config.toml
num_hidden_layers = 10
hidden_size = 128
n_experts = 32
hidden_act = "swiglu"
normalize_top_k = true
routed_scale = 1.41
balance_bias = false
shared_expert_gate = true
init_std_router = 0.0181
vocab_size = 2048
norm_eps = 1e-05
beta2 = 0.99
batch_tokens = 131072
max_steps = 3998
dataset = "wikipedia_en"
Below are experts of layer 7 (counted from 0) of a mixture-of-experts language model. Rows are named router (the router's row for the expert), gate (a neuron's input weights, with its number), up (a neuron's input weights, with its number), down (a neuron's output weights, with its number) and show model dimensions 0-127. Each number is 128 + 24 x the weight over its row's rms, rounded and kept within 0 to 255. Numbers have three digits each.
After each expert's rows: a language model's description of what the expert responds to; "mostly gets" lists some tokens that are sent to it at least half of the time. This comes from a sample of Wikipedia text that the model never trained on.

# expert 26
router:151109129147150130149125118146122133149070139119099135111120082136133107138107113142170091153121158112141100137104157119136095103141157114109140103118138115112090142101146121070147130103171131135143148138128152164077155128108158133131078147147151116133112115116153091120130119169148184177144138120071132111128139148130142110096139128152144085151125081153168099165111153141157122101096
gate2:126073092105157128103171124157126127102086138094114128182094143130122133140069167117133089101147058154139112107107112140107121126109081121145131144103083161081118161127123140098136109108153138143092156137123110143129138138116099129158125164161127139128144139155141132120119111103103100111149116132101138138146145128107138129139106129124115107156134090137137166164104123127194107123083
up2:112119141146195149090133103142154092194126183123116164141116099116144118151154155128122143108097166152125108144132111135130127087107146161124116153139153129153137170166138162135132112107145143135157175155157153107110137121124116182097134129163136105138118139166116130118119109145134150142122120089129111109127133116125085121119140150142146111135160121093201100110141136144134114109065
down2:148141097127140119127130130136112164097063103111129127122086120124111136135105110143131073098138130170142134148132119159184157125156098151092110084139105115133175119112140161151129102084115121117095096109115102096160121122121160133146091162164139104112105101172131107138102126143114112132119107142125110101123130171113169148162117144136072128149130095100129169151114141126167102158111
Description: Foreign name syllables. Syllables and accented letters inside non-English names (Chinese, Spanish, Japanese, Slavic), such as Ji-hu-a, Da-ni-el, Mári-á-ssy, č, ñ.
mostly gets: "í", "ji", "iya", "ó", "ñ", "ı"

# expert 9
router:110141144131173141118172103134131134164106108143145100143128153134112102102150143169166109148085127155125122091168169140101149136135098103132129085150108154181131129118155149126145121101116101111128106122133111146125124068152137146122135162159170157124104151129121153132137178138127081143102107140157123179106120130138079151125129098159073118142119105123164164105110146102163123123118
gate2:140095174140099155149136171062166143095166123138117112162136108121113157179122154140152120158120083149111125108125129154130112147147100172138118096130128133132130155073163150142130146134119119144150129149124090152115140110146164142118102135178137132123147147140143141064087139143090120106102113130115136153096111150058123104135133142089147126115135112133117086112135142115144132163127
up2:134059107121139098131143169113115107148164120125139152114086129104103144171094133159125114144121095137122091141107121144099140139147134131119140134081087131143156135122140107117136116158085157113083135108159138093102119164136140128086133134068115160128154100153119144103115106100115132093142109060137112179138140131140135132136157147129157157121150090167154140119150101124149164114152
down2:122130180117151134134135146113124136113158154152160113083121106091119112119136115143112126130163162122085129131128116124153165105092091090111124119141099147128108135110109140132107131098159101087154118128138113100053162134137123136134153132164129159158159153152132158125135169138151131161128148129119129147164126111131122121093157179055132087130108067141138093137098126113159122152105
Description: Word-initial prefix syllables. Opening syllable of a word after "the", "of" or a line start, especially Re in headings (Results, Register), and Pro, per, Vi.
mostly gets: " Re", " Pro", " Vi", " per", " National", " la"

# expert 10
router:109144153163165114083112139139107137120093103125108126128143135106117139161098092116124126136167133120134201095113070119135143106111157076098112170159101143124112143116106117140143113146138100110092116146180117113127101137157140136151147127144124175127132078125156151095103157123110154141136150141156139137145165106118113091164104119152129128107132133127109117137154057108083136113138
gate2:120090164129092142143106144122109127117134116125130131163121131101140131161087112138159136074126086088113108128107119108108082140104135094129107123142048129140093124100106153151128128135158136178137151156115137147154193136181093130143109120143116121133132142097114097120086108149122129119143090094103157135134109142100100126130183102125123140118088114069137125146145139131120135098117
up2:148123126131144130130120133160154138164098145158117111112132126188122107130124127123129186046106084109091140153121143129132111126160115082098149106128124155113107124149148102096076177125181118139107100171096137130126120104116150123113109147131152109159111125187095122131154092129143134095094106122091126136145128138129121132115108154129112103127098127155096120112121112151169130157091
down2:150162168091099104166138128110157121180180134144100180139153124123113132145125127122141131137135145156147085114152159127132116134153137115153150123136170127077122137129184147146117151121148121126135109145110132097127194126121136125146107120141114134114133161124122125140086095118052114104109139107114114102106156131078118140127133166111100092131132165160159175133101122126155162144116
Description: Line breaks and headings. Line breaks ending infobox fields, list items or headings, plus section markers ==, table separator rows, opening brackets and parentheses.
mostly gets: "\n", " ==", "′", "---|---|---|---|", " U", "{"

# expert 3
router:204138115112152168094103152160107087141112171142126149127135145131110155133087069124121138089118122112164127146108170143158065119142154145085142083112114115110156148157142124172129120142111152141039137121117152123104109135142120113104112106110159140125154109131164141133139133146129107112142109121114121100125121156127123147098136151126142150160087113152126134104105151122125117145118
gate2:129122101115133162121140168106098119130120151151138110095120135115112132144055114120133087152148139143121129133166131137110144132121076094148129109126149146151122128117134154130112079120118138171084149125122112153100107125174111137141165132139156113117172053142150133105114098117112138147135136123184124128125109184107125142112124084103126206152137140145140110110143113135116158090104
up2:111117103076156131114145125146140108148142113120073156165140157125120121115113136172138127117111114129140107134162096132138155140111115172146138090134156085085117157135118103150154140141130186167139174135168107114119153145126121154125114173118176109144142147112135116093119111118147082116123083176136153076142144087122116178165138135132119095140164099125127116143118131145125110096111
down2:131144095138107097123196154118093151107148129149100071081094077116108148155109141147096116101154114133123148133109138135130153183112100113110126125125100148130106154121157113116167120116109112143126103080129109153143164115115136099132078121124177099124115121145148142130117129137117106120127165130130136134145098149147133079142132167132120160167098109138136150155169189157150124141144
Description: Word-final letters in names. Final letters of proper names and words, mostly plural or final s (Champions, Holargos, Farmers), also mid-name letters in foreign place names (Irkutsk, Kralendijk).
mostly gets: "cc", " India", "ı", "shire", "ș", " States"

# expert 8
router:121134138137139184165129102108113153149092141132105128104108137129179169142147118149114136075134150108095124163117119143143141099114163126085158128130119135165129170129139132143153139140174180120146128111125135130101101134146103125135112119176133116120155117137123127136130160089141159102106140103161133126091088080135129097143129145162162106105144135114085199078156119124100139135157
gate1:104148137105164119150126145128156126098109130108121134149110107119157108156134074123145168127168157145087188104131103152109131153100120159130115090176104125125164134155128094139126077135138153118134129133174111089126133157132095186139148087183087095166132149101118146127121134106114127120107150147126144115078107126132108137111097105107148133130150111111141127120092078143117145133154
up1:143101154105125138088128139157102091100139147102138131091117112129136074083133126107116142114091115164155163161170140135110126111109107128140125165145155160089129140131138117119116106192166194127112164120117121150093125102140086156094090120109134125102114186131127137148147138088139105124103141112093097154142134111166112147127155174134110131122089138129122107118135141130124156133093
down1:133118121114118141150133126134127127116123122128123140098075155130142153129150109107133111129108120097124120171145139150141151126117153123122127128117130130155110121126144110091128116162123137131129113137108149157120118118135129117130109130128135093150173116144096115111118147100175149138126123133117157135113059045255117107138101129125157086126110132115102138122118148132124136115153
Description: Spaces and table gaps. Bare space tokens, mostly empty table cells after | or double spaces before a noun, as in under the  genus, singles  ranking.
mostly gets: " ", "r", "l", " d", "pr"

# expert 0
router:135148133109123122096101142137200145133116109157070148119157145109122118107126113115100151109150182141162105116140135105078170113130100115121136135110142164122137145129127130116112161077086151138155108100101143136128115114135176091081131145124119121165171170132105109149097120121117145144108108143083112126158116127132180101124163113127127114120128138101082132069134129131098100116140
gate0:118079143143102124101147153148160125145089126154078142108132102124132084109122099126105151139124181145116151077119133136101135152122129097182135185136136130147121136106093117122090170120104102129154162120129146114131120167133161103149130181145165101116133127140102190125105108115092124132116124150139167108119144136112145089114142099093174151123137104089138130119140117129137089113156
up0:115155156123142160126078131159150120123190144115128129116152126112173093088107145116132135074196152171132166138145144106103118170090114149122112161089150147093092164104139143143122130088126104113131140114155120070159138129142138156112115096116089108135158096075090131133124106100123111097103097129124123137155159124121129122123142124129132119137158112142131143112085129129130150118147
down0:122094115108125098143113127111110167135155170074122130138137159137146125108088137097084119113095154148109121101166120163102135132144149106137095096134105099114126140161125124165167131112104140109167134087119151129157160141129144117144138103138109111127151142141130082116147115127134108139140125144141156120157148117223097127149152089100128129130105150161081113143121095067098137122128
Description: Pronoun-subject verbs, names. Verbs right after a subject pronoun or name in narrative and quotes (I think, I am, Sami shoots), plus sentence-ending periods, commas and first names.
mostly gets: " out", " said", " All", " all", "ll", " Richard"

# expert 21
router:147113095081150108140109125149147140134107102116155127122152099125114144133177115112126113151089154099144083153148160109133140166134109115143155138094071136153141110157142156143135093146104080113104134096138094177164118109126130138154116147087149143115090126131129115125133121175100161120119113153103167113123102143123151102172143116130146187188113166092139129126157124131137107134149
gate2:146076134093134152148140132104128133176115100132130157167140099125135136141140101172130110188119130111114111093176121125086137144145091096149113101119121149118161156133166109092132122118131136147131176122162137174136117115173116157136110165092119120089112148125121168124150114121131150125092151118145144123106097136091120133118147104075181178139123141159102119117139108131096104108149
up2:103115084127157117140101126130172127086164120077124123121152120088134170156143155106151119128082110151125117131160125162123128112108125133128137106126094091158127147132122156149114091141134141124105144126087136147110096103138123117134141127131140160163090104063128104165149093069132137095156089127106129143107155158127104116117148088098155134179152175118149099125100146150136148135115
down2:135121114116164126109147105157146113127117156092101106134149156178123139087125137127115171125157114129122087146142180103165097151139134147090113113116114122133120199137159112112125153133081098146121169126155128112086117129106147093157107135144116134085114109108083135133126134140125146138138123163072126122170098119161118076154100130136110137133143118102114180167117136119101153115161
Description: Sports text word starts. Capital or word-initial pieces like St, comp, W, Sp in sports articles and tables, e.g. Pittsburgh Steelers, Week 14, college.
mostly gets: " st", " St", " comp", " cl", " Qu", " qu"

# expert 23
router:081146115105088124118090093131134145107140123090175152131087136140152138138129179122139118163127102144138140066133139124144078101126123146106115144107177148146132113048111124098114152152137139143152116110085125117131089120119157169106124150123109164109173091167126101140113083111116143096162130150141139140105136117129119103119128097117094113119148137112099113112153159147123147154134
gate3:119108114056128155083157102106130149098147147090155134150161123112142111143123098151125132115131103156126141097105152136116118174164142111142142172150136116116133155099130124103113113102157120145102176109107130096141131119132138105109088113136108125097108117112103139097093149157091169134086113130184112073137137150115100109121114125122194133114116114139163135127130103133108078113153
up3:116165116114119106125078134113163109120170117122127138069131135131120124148156139108141146155110177128109167152130097136122126138147122218102124134126161137124132097094128078088093097146101118152181109123109128109126115120124160151105115155138153134159166146159127110135107145114172154137110142085132121149129136105115084142132144138166117126095145090141105087132133133160113161109116
down3:115146122164162080090086130150113111124135119182157115152151150125113087109112133144115121102113097126140099127142134116117138129108129156163147118064105123132165142116099126128131134112123137114126117109070148102135143129138096130149118115104080142115139115181148162168150140117122080152123139124108074114142078089143156111115118130093183120171148124132171146133092156143113119108129
Description: Word-internal syllables. Short inner syllables like ri, n, re, on, vi inside verbs and common words: bey-on-d, st-ri-ve, atte-mp-ts, conclu-de-s.
mostly gets: "–", "vi", "con", "ri", "tri", " lo"

# expert 6
router:102112149147125090116150123102131092163168137102136119122133100123129150141114170122117115126153155117107101146086106132142145168138114151145077137091112082101119105165090106090099132099117145128118125167137119104124106075159157089144121151152148087170141160136131113146114139132095142082130116104121121142114166141113132110117121137178145133173169172167139121144110106118110102154098
gate3:122105151159148109117133136107135128116104123133103189140107082128060142149141151154120138123137170146106137107129123118143135121119068130121058169121118147129147119142137110135149081169123135144115136078128123122137099094112126119116139126128146125142168119122128106153145112057113112119146108123171135148101190154119144109149099131116135129109134126154122141133094134119154101126052
up3:120152123139118135130149104123112145104093082128164128107129162131100110087130126143141113152106139102090146105104103099096149160148123158145093131125119127164099133108130155081114101128110122120095141178116131103146071149143155115096127164157112165114127100167130133113123160111152130117099157056148122111112111136135134104117141128144115083120148144180102141140122184148086139144165
down3:116142149132137124139135156135127105099114121105089135142140143119121159141148176109169094101136133116113151124143125149128126155131167101145137189139133114126141115130093121134175139096120175096162116137141134136105203141107104073096106106111133144187131102118138142124141128137108118119125110150107149134099132136207130108148178101143146145166128139121105161133145088114108109138176
Description: Mid-word Latinate syllables. Middle syllables of long Latinate words that come before suffixes like -ity, -ation, -ed (exacerbated, presidency, disability, superimposed, instructed).
mostly gets: "equ", "par", "cul", "Personal", "cur", "iv"

# expert 5
router:160134144096077152151133119127117117181166122139119092126111081139169091154129131098178143105155114094111177164140115099127100144090097152122125131144139154137125188156110175095167128113138106113112150094095139126103158112090118128110139128145172120140140122150144104115077095141162130085118125144111116099106138111123118152151119133135144117137096145153100155128113143115109110108101
gate0:154107129133125150176088079102157118128137124117127132132126123117135117143079132097142136149162129112131153137139102119132150124122142145118123137162095115112149166143152132106166118146171201132121145109091132127118123123100111130104112119178197128086120065165150109108115073114157128116154152149136149103138147120112115123102120096100103141137103156145129106130118133088171097091109
up0:141105152116128095103127165146143111164142100138096100148141146127152086142098111145127111146121129104143113110143123142107119148125103122123150112103107107079096124143139138160169147104152122147124181129130118060130089143101117150168079081127137090146188145119107122073124144143116112073115145177135148116111144132130124093121101129152096124135120108111169138169140118120129099163134
down0:128141087148122110124119089105109149154137116127112089171090143120145139140145122105136110111141159153084088080142113098109148138111137157135119164141118126089113144152138128128099076096100102109124083096116131119093127070129117118142108143162129132158174144131185126107112153117125104113156115163087086152102092104130147159119132150135150129098094144145117127141161117097132157160096
Description: Mid-word consonant pieces. Single consonant or short pieces (t, d, g, st, p) inside long words, as in Consor-t-ium, Secre-t-ary, per-cent; also closing parentheses.
mostly gets: "t", "g", "General", "p", "rt", "st"

# expert 20
router:123140125131147111116142121094131132161137129129154108125149111124129076089079138135131160091123131164120133136153074107104102155109095119138081125155117142152140109154130123083105128161135157146141122143166151121107118156138084137165082112177119124130134109147106147120115109098076102119098107093138142153120154160120118139091166151064136144092138143111150109093125093156164130104123
gate1:139141166159132135112104187085106143100158073138130136137125119119104149138127072101108160151157144108105154129119128150095136144113112154133115099090127125111118096124084131155138142122155092141142128137178154128123165129113091134170114143181107116109130101141085156155113123087113136161149127131153125117087113107091135112152140136136133112154093116179155101137174117138135105099101
up1:132134158164090154135082141105131143134134129152100093133123125167119129100116127184105139121164160122090133133128110140135133127098123122147123090129082107101145119133104087159164135135135097091105128127147132113148112155124128164169132079108164154110124083096143128130107097132102126120125103078134151180142166129108118115152079155159100143117130128127116136172134129168165148075152
down1:164123143170148104112103129119133085125139090103125108131166129148132164092097139148173136137112156135091082139126137119116177123121103136140082132126167119105117124111163150161145155105154108106123124154119077106112141116165161143123107105116105151072108109119080163135132106150159137130139131091126119099120172118122124146132127191154088126135105100138110144139099152138097097135161
Description: Articles and determiners. Determiners before a noun phrase, chiefly the, a, his, its, their, this, most, often after of, in, to; also poss-ible.
mostly gets: " this", " their", " its", " the", " his", " new"

# expert 17
router:111145130110101153165111079114127151131163101106109170115101133119077131124105084123118141143144111133175155135125148148165147132111078128128114087122142174111126106167154129148121178119132161158084155131112114103153099115128142145165122139179145081127119136134124137134113099111136133144129141109094109086141141183133142108152113094117117177150143101155108146115124151108116122127072
gate3:153129181112127135147085113077105110099134142144155126137094149123135133117112081144147159158145160116124132097116106161152152141145143165077114156151095130088157140122113114096103138129124119137101133135147111085099165139146120120143084117138092122103121111130092095136096152070133152131139107101126150168153080146098099142146102094111151121099121095111128124154142124133119149166081
up3:134107173124139169131102129134139104122103095110111130112135140145128139102147145152128109085119161070134086071082105095118140158124182139156105154138092129108130122123161097105132115121151097084187114114147111159130166131144119135106139144153120117111167114128135121146141154173120164135123136092112122145153088117127099154151119117145145157119154098135165105138082109141146096168114
down3:118107083113131132154125142135088106138086119140138141086162108118120080126124173126102132118125076111079123130076151131130118132164108144156086088149127110074149136151142148124160076173123160136137143084085117161138159141144146115114091099130144123138117121140155124117126134122145120139131190130106138102141167156132156148115092144101150130142173117133113125128138117143119102110084
Description: Ordinary word fragments. Middle pieces of common English words and some names, as in Bo-x office, h-ous-ing, cop-y-ing, Swe-at-ers, ste-el.
mostly gets: " song", " engine", "text", "x", " lead", "pp"

# expert 12
router:125070165112122068109160141138062110120130139100163116163152163153086117097131117120145144084089157163137132081138166121116145145121157154106165131126131138128141084096159148122111118126143122136119141085093157121124093180111146147115138128107116113119132107126143104122115111089160144159120145128128104128134143110148104111114120155128171093120141146155121096160157136086109124164119
gate3:116076120100078150116110111121153087104130135131161090133142106146107125121146095146120110125121146156151146132137104101128175135125112133144115149153110125089111109115107134121128128136191115148108140093076116098141127109156084130068147102164126121144149109159144116130088091130134102121151118163150109146108199145134162131123179075101160091140137127129139126137117152114128131143155
up3:139116143120103096108104109167106091131126105121104120147103097137111097104094142127091115144101116110112131092110158110128125135134145109097129098122172123108105125117144160135108085177130137124094132147130118110082146133179106139150113128122165100073062082131135138091132171072116104145127162139109148151160080091125124121142105126174151134105100132131115162125130113113145139152135
down3:122142135107096086144098101116124145115099128141139153078120133111131163144144138114162115149137156107132156155156133116134147145164111113164127140093141173153124099166129138133153140108165138133148121083164154148161138147100130116129127112151103131145147145137087079107133137140128116157109111071160150141136126127180155177146141104208093131155121140126126087159151124159137099120157
Description: Hyphens and initial syllables. Hyphens inside compounds and names (local-level, Al-Ghallab, heute-show) and word-opening syllables like de, re, co, un (demonstrate, remodeled).
mostly gets: " co", " de", " Ho", " De", " re", " Car"

# expert 24
router:148140123088148150136153157112111141108090109154091119093153162125160132149118169159136082083119115134126143143146128128079148173143122120123090125113144150155120123123128174123125084121129110160169114134158141154128152160126091096160096112170116157135137114097121126150156147140127155128152087149180138099121127117129093156123117126103101132148142143092131094141138121178152068154110
gate3:119136126129164145138167153158094143153091109142107170109126100123199081189118143128121151132146139125107128097100122171121143123150138079113133115132125121154163153096127114117145102162146125144093111193133131130158134162139117144120131106178122113116129098114124137096101107123073161157108122146132116148094150103109141133148107123092158138156142093093130132130143131111183116137130
up3:150140161104096124093099130116129127169128112149099114117131138183136113116152132101148087109121109108152127152090118094136079166136162139157135111137128115168153135129170128155119135107118131135122148119117111119114157120110101118105120094121079119147123101159115107129143105137159136123073108083145101132149121184133124133088121153138099127182154120141104126144109146184060132116166
down3:083110150151117147147119163132135165140140140148104139120151161142148138169141122105153114127133157110127121087121140143137121164073112136069136120111122142137150154115139103124127137147064171121153112132067117116145155125091074110141128127130097144160126122156082165110145122125134149109116148122102120132167128107098098139156149130160127126136100093046134120164147167135111127115140
Description: Prepositions and articles. Function words for, of, the, in, on, with, by, especially for after titles (Court of Appeals for, Officer for Health), and the in titles.
mostly gets: " for", " For", " &", "In", "On", "@"

# expert 16
router:120083133155164162154133109122101135141135133133126131171172141085131141108117112123075118132107115155174077098134143131143126120165125125095138134167111081136130128146130088120127172124087147121166096125133138157167131131123141104133154130109146153099181179111094116134145106128154124158082156138120126127120110108145133108152118145121084124073160129115143154154154126098167103094146
gate2:140112173111141146125126125104124113112161147136120129156122148063106123096118165114134109166157148163159128098121087118122129170123124098142114139146108132075136139141145130138112098148126154142140177143197139154150102148143067104139104173114160088103120147115124163122157086145151126134146106158147119087127167124104154147155094137100078127121115139143156122119146100108135120128129
up2:106127122155153156077107141152161135160130088140120143132117116117071137128111144138156121103137122121135151120125101132101177123133145156129137100108143158087121175110062146109093155085132119097141128143159120091104153135126143137112110143150129134136103085174144130128103148163109144148186142098106107164152149142117134130127110118132136106148202136109134159095123120168126159147105
down2:101075119142142090124131149123131085149132151069126134120136121133164143088127132129164126103061123132133097125093105098146111128133099100165159105120123107134134130121167133151145104130131174127104107116120111120118118102093102109135140134103142167136117128132078139131120148128153115130079134093196137159163066117119110099106121086146126138175123099127144113128136168107159138119145
Description: So- starts, months, tables. Word pieces like "so" beginning sodium, solid, soft; month names such as April and June; tokens inside pipe-delimited results tables.
mostly gets: " so", " So", " April", " September", " June", " December"

# expert 28
router:141131103154154174083168097088161163113159146119143128127109117125142182157135101086116151131117121146112115153108112151093112156099156144133141171139182086129103124107100096175110136130079162101148105160149135110114132094115138120123102104101156147141129164097112163127112141087116107143136114132130116108087135136108166184103128090135101126116123144152139148130148100116117114136133
gate2:155101153143137133117148109121114133129106159131132171108120129128119131143135114094090140143116131113153134121130116160124094145133141138129134157099099144105095149064093171137140057116081119142120121110146115132138124108084065145144104084132150167122152091182125168097114140121116123136156153141159109113078150106109114122135129114148113163150154150134183112138115126085157126147161
up2:126164120109137125145108181127136150163145161150143105116156143137140115124173114116154154145148155118122159086096113139179128167133124173140136131120107120149137175096140123098115120109124118111112174109146136128167115127144109090143148129133160111159165124100160112127073136110131133170169108097181120139108141123105141135135154110130113125116125119175131163114080067119166141090140
down2:127120109102138125114105119167133148067120080192145110115099123142128142099134169141120137105141118123130102117106124095110129132148138115104119093132105118134140144130179135155144149148161153103120128139126097143088111114171161136120133123209120126172158144127126124200153133102091115151137124123111146139112124160154079132124151116148134155146120168120099161126141098130118087162103
Description: Plural s and relatives. Plural -s endings on nouns like parents and peoples, word-initial s pieces such as s-imilar and s-ays, plus which, who, years, people.
mostly gets: " years", " which", " who", " ex", " people", " have"

# expert 4
router:152084159130132129092126138144126108157151141128126116140126068120144170094113072142086145124162138138094102120158148157123183131176128098139153128146129146115141170112155151149136085139155122147116157104154136092082136107149183110136109099092148102105112133107085143135114115162128129128143107119140109126146153116151108101153150145138161131113123141099112146162088112176129126109159
gate2:154116139164155165128157145121120104173144132143149146149137134125140106157106077169123154119150103108085117137083102161097110137140141108136104134121156129162068148138177153136135116137137145104110107150125113148097097149103101186111128149129169108111139083122097136111101142108124115121114164086117142135110127083113150119089120111101101152114119076138118139117136175132155138116168
up2:120071166109163141123154141132145149144076144086127125109151127109109138095132105134135123165144155104175149111137166146144155106135152145121145116089126162126191125074116149156179096086147120116126150084159105159140116101129155149152123143102133129113087127108110152134136107126093158162105119115111114148140150170143090111120129095112126093136108155084136152116103128143135138147116
down2:105136131129138124152109087097140110117112134120144128120131102150097134090097121139119131115145108144104107097105103136166119116112094148081130146116099118120120164145145126161137105191128124127159152114137163099133102153130155136074169147073120124116139136098143124149119121153097161128122087134127182081146136133150088136086088134125120100107157176114171096147100094174135108134139
Description: Capital letter word starts. Single capital letters starting a split proper noun or acronym, often after commas, colons or pipes, e.g. S-weden, E-lectric, C-D.
mostly gets: " S", " C", " E", " c", " K", " J"

# expert 1
router:107153154150150122109111099088104151068164133128153135155100135134124110088167155141124107138134096115152137124108098131116130100144146185109154143119153156077147100147120134120120109157095116109149089184102146136123137105170113114112167168128113136085104131133131130123142154087075127111139151151130140123105144092136123161150118128140159109119112077138158138155119083130161096115117
gate0:123106104106103126107157151099160129140090116163124109142077101160138144123150160091131086144129118129131166117119089127094149140143123116132120120091131140136089129111108143101066139150106133192097126132128136133166125113145144154149117131111113115138157144126151138115106152128026160125125169109111181130101116126091156131165145151093131146146091118111115135145128142112146111127142
up0:106125139121142114055137141158137133123094137116133148118154141201138088123155131166145068113113124166187113123114089169084120131157134144162112138155141142119125105145072152135152099083120109144117144117113124134138130143099102127111117115155129119141131100124148143083132144127126106147093105130124074098149121113121090167111131110100150155128109093125125165164142155126127135141144
down0:104179132143120130070148067111161156110157136136169110130109148119179137118077165117122134125112134137088113149109131111126136112093130152082100137127108108103110164130118097100122130112095165156136130151153118115126132138166117131115121128112127125131146109126084136105174151135133133152119097097107138137125112122194102150122144070164149165159122130142088102142130089109098152112139
Description: Word-initial first pieces. Opening two-letter pieces of split lowercase words like ca-used, ca-pability, en-graved, plus quotes, opening parentheses, dollar signs and "to".
mostly gets: " ca", " pa", " over", "$", " ma", "\""

# expert 22
router:124149061135099110131127132127135141111083142149119163080132133145155094166164142114126107119142149104120166095157147123066110121107080151137089137159117142085097119149123118147105142113112105117080097116167122166148148136099104126083149139129102150124146144140130120177123142115106137152126114107116113123120115142119134099095124135065110152114105096117166078123154148135104109133130
gate2:141114126131131177126173125123152148150136110100163160145129127116202099148139154080217125137110157127125115092132111149087135122113113110075107130173092125130141110143084127146110099115133122139090134145110138115112141154122093163107163138123130126124139095145122131118111152163101170116109158120124120129117115150108139153145154081112084138148098134127128135157131143103125076137129
up2:154096125124137127148148138143113060127121112115184110126183109116103113106103154146158122118095111156048095169124112139092158090110171121095119114169094085130124131133130146119131134148142130115074136180117119111123100139137128143149136100133134132097128100139127172135114125160124130117137137118162137141128158118089086170180101136143113161114144129128113142124115108108107146131129
down2:103101127187120116135138166136157166105142143118130140114189152125132136124140095119161174188113150152134146083145121114140149139114121137102132123141128135121120125074150174108175154129158164119155091151096137099142127108119090103183117124121105079126129115122143097139168091106098120153107148141126142150109136154089145128138143133117143108135117131081124152145120117104131102113072
Description: Sentence and title ends. Periods ending sentences, colons after infobox labels, and last pieces of song titles such as "No More"; also title words like World, Best.
mostly gets: ").", " World", "!", " Best", " You", " =="

# expert 27
router:122163134137150146120099108132137154138129086123119172093120086128096138103144124132109116103160134158089133131181135118171150131113106115137132164120101115121155132116123128141138170139096113088119098172078092146135155111118115103147175113138096156099119130143132172118097058145122153080115127155171127157130103147127132149146153137145130102104164156118170140133106099143147136106161
gate3:117130164113157085103191130139124109147114130157121137146155105117131114166090142158172159141126130097090158120159129145132117153126163146108114146134082122140087108104101152100113112145117153125070141155122102133102087181113093134211130127144145101104131121124126149194105096104147140119111148140139144114121132147107096130146159148142116120155129112133159150124120134120160117130117
up3:094121109140134129104148102116106129152095143146097186116079152170136146156129148127147148177074076113127149135167143161143152114115146141134102111129120121105095166117119151150160119177131122159164114112122127118134119160130120105099150125092148111087116126125131117113149126118173126120127163112117139118132129089141119126157155103115150094101088133148090131076165117150132110188103
down3:096099126132158155141110163136135126159107111155132122113126132157082088128179149129109149152146137194127114137131181153122126142101085128154118161113129099126061155113141151100120117202117143098126098124130112145181113149105144144099140138132119131154083133084121164118140130089109133141127127113150140093132170117083111153129120133120128153141109115113139111130140152121153175107135
Description: Numbers: dates, scores, counts. Whole-number tokens in dates, years, scores and counts, usually after a space, pipe or dash (19 in 1939, 4–0, 15th century).
mostly gets: " 3", " 2", " 4", " 18", " 1", " 10"

# expert 18
router:147122111124126129156114179118172094137111125131137126185134150156124130157141143136092118102132092100122147153092121142075120149145119094120094153172131145103145122125131175137156120143143116158103165135142115140144150173134092118155133160122138106129104110163156088107115140148194169149161109134167145173103105149099098164109124138116137112117137095139127109100131135144178156122150
gate2:150121148161170153100136174103115144166095149122126143137187125127122148142124162116109140136117121136128125115093101165110139091160179058093111108101090133132137133131108117133149135150143116183125107141169112177110113131119138125150128149113130119101116095145087137088114122113096111112146159097151120102107164100111157122115155123106060110110126129146121145117166111138141134094114
up2:121134129104148117136146125116093134147186130146097140118102106112074136121126083121143146122165125156161093122172163158141136165124146154104166136149092080115210125130146117092098119092107168098105127102076113170147139146154126142137129123147154150089119122106121141110117105133107137156091159153133160173127110134117142136134163137107130110123120160149144122125146093135132132149149
down2:120084120124113135117151120120117101104133150136130124128077097124142115121142125105129193124151136092121086131137153126143108165127112127132158175132079101139134184124135104145111140117150105138101120100124165128100103098159155135124096113119130175092114108115083155137115117112129084123112114141139135160113136136072153148161139064120161127176124123147152102074132098102110122149104
Description: Table and list punctuation. Structural markup: table pipes between cells, list-item dashes before infobox fields (- Duration:), colons, semicolons, and == heading markers.
mostly gets: "|", "=", " |", ":", ");", "The"

# expert 19
router:130131135100072130148116107108102172129117161148148148163080124136102127113132128163144167140122144087101125110124066121146137127162129118129154114133097099138141132148110106117152139131110108107149135102120178093134104105125145170142142082100079128117098119113087121115128152142152162097150099139148104103165149168140173121147104137115128130134090174104115094100114119092101139090143
gate2:146130169135111108161169102128109133152143145097136157136137113179126154166111108108163106145154102134129107113121093146131123143168127106093135118136123123123183129102076125132162144129156093171117184133132144133125152142184108135091142120117157108131102152104124154128152123121133156096133167152119123123097112142118096130107155059134090157130189147087114142107126103107124117129121
up2:167121159100164104144115134162118115145135142123131181069114134170143134158138159116119142124111096086150179172090128136144114103171115112107110102114137140109184177108142129124145157145167078151122169119175094135152124100105117088116109107135163129090110134114123110104112150121135149137094128117125098158106179108141124141138116134125130123129105106090163116115127114129126107114144
down2:160105149152103113102130122110134107132141123109124115163122162071090159103133158143171163159137161136137161080114133127101167128154153113080145148095140143120144103156157093132170123135166130167132139134099128153140084160155131139120135110188135115095159084132082139096159112127146094105137126139151112142162151108123148122125128125156174137132127157102117151145094119153123151110141
Description: Letters in acronyms. Single letters inside acronyms and call signs, like the H in WHO or WHKW, and lowercase first letters f, h, w of split words.
mostly gets: " f", " he", " h", " w", " gr", " b"

# expert 25
router:147059101068112107156150158146134087125106086121141124136155127105139131108141145135134081165133132122140091147117142160145157087158114127136145128129160144111149128107128129091138117091124092105153098145155131132139099160172155153111103119104132153120119126171146135107152104127166129148101166119112124125127153126141087113148138137116093101137104055150158152101107142121080133133152
gate1:132115164113141133078130104099104118122121132126090102149170119102100114115130144127138090104148126128150150163114141155106106102121103154123145196107149165117098110103129137109103083134120144118142142146132115149139122152128124165119130156132046156128112130144135135094089095141111145136091152135126192110122136126123155140117130143099133099108105074127169150114122089172142155089140
up1:134122090202109136124098122156127130101092123137163099147129124078098116079124072089111159172129142144096110130129158113111125090134141111139133139139140130074139098140125161130107091162062169126089137143106102143143119128105136106159117110135115079123190103155158147117114104120132157119119137129139176134132148132106152132124143137154116133107126140134132134124125121136138079150137
down1:119114142111131143086130149087127077127144126133089153121079131109165146127103149119147140139156130148156158134135152116150144066131151106109090149140145094094092132128163128134130145133129097102140092126129138158133104130162136116074096129107129118124117120127126172107119126129167107107139139133097151149099130131119130125124128158110095089184133133119126205123169165131093184152153
Description: Given-name beginnings. First syllables of personal first names in rosters, credits and sports tables, such as Ka-ne, Mi-ke, Sa-keth, Jack-sonville.
mostly gets: " Ha", " Mi", " Ka", " Lu", " Ba", " Du"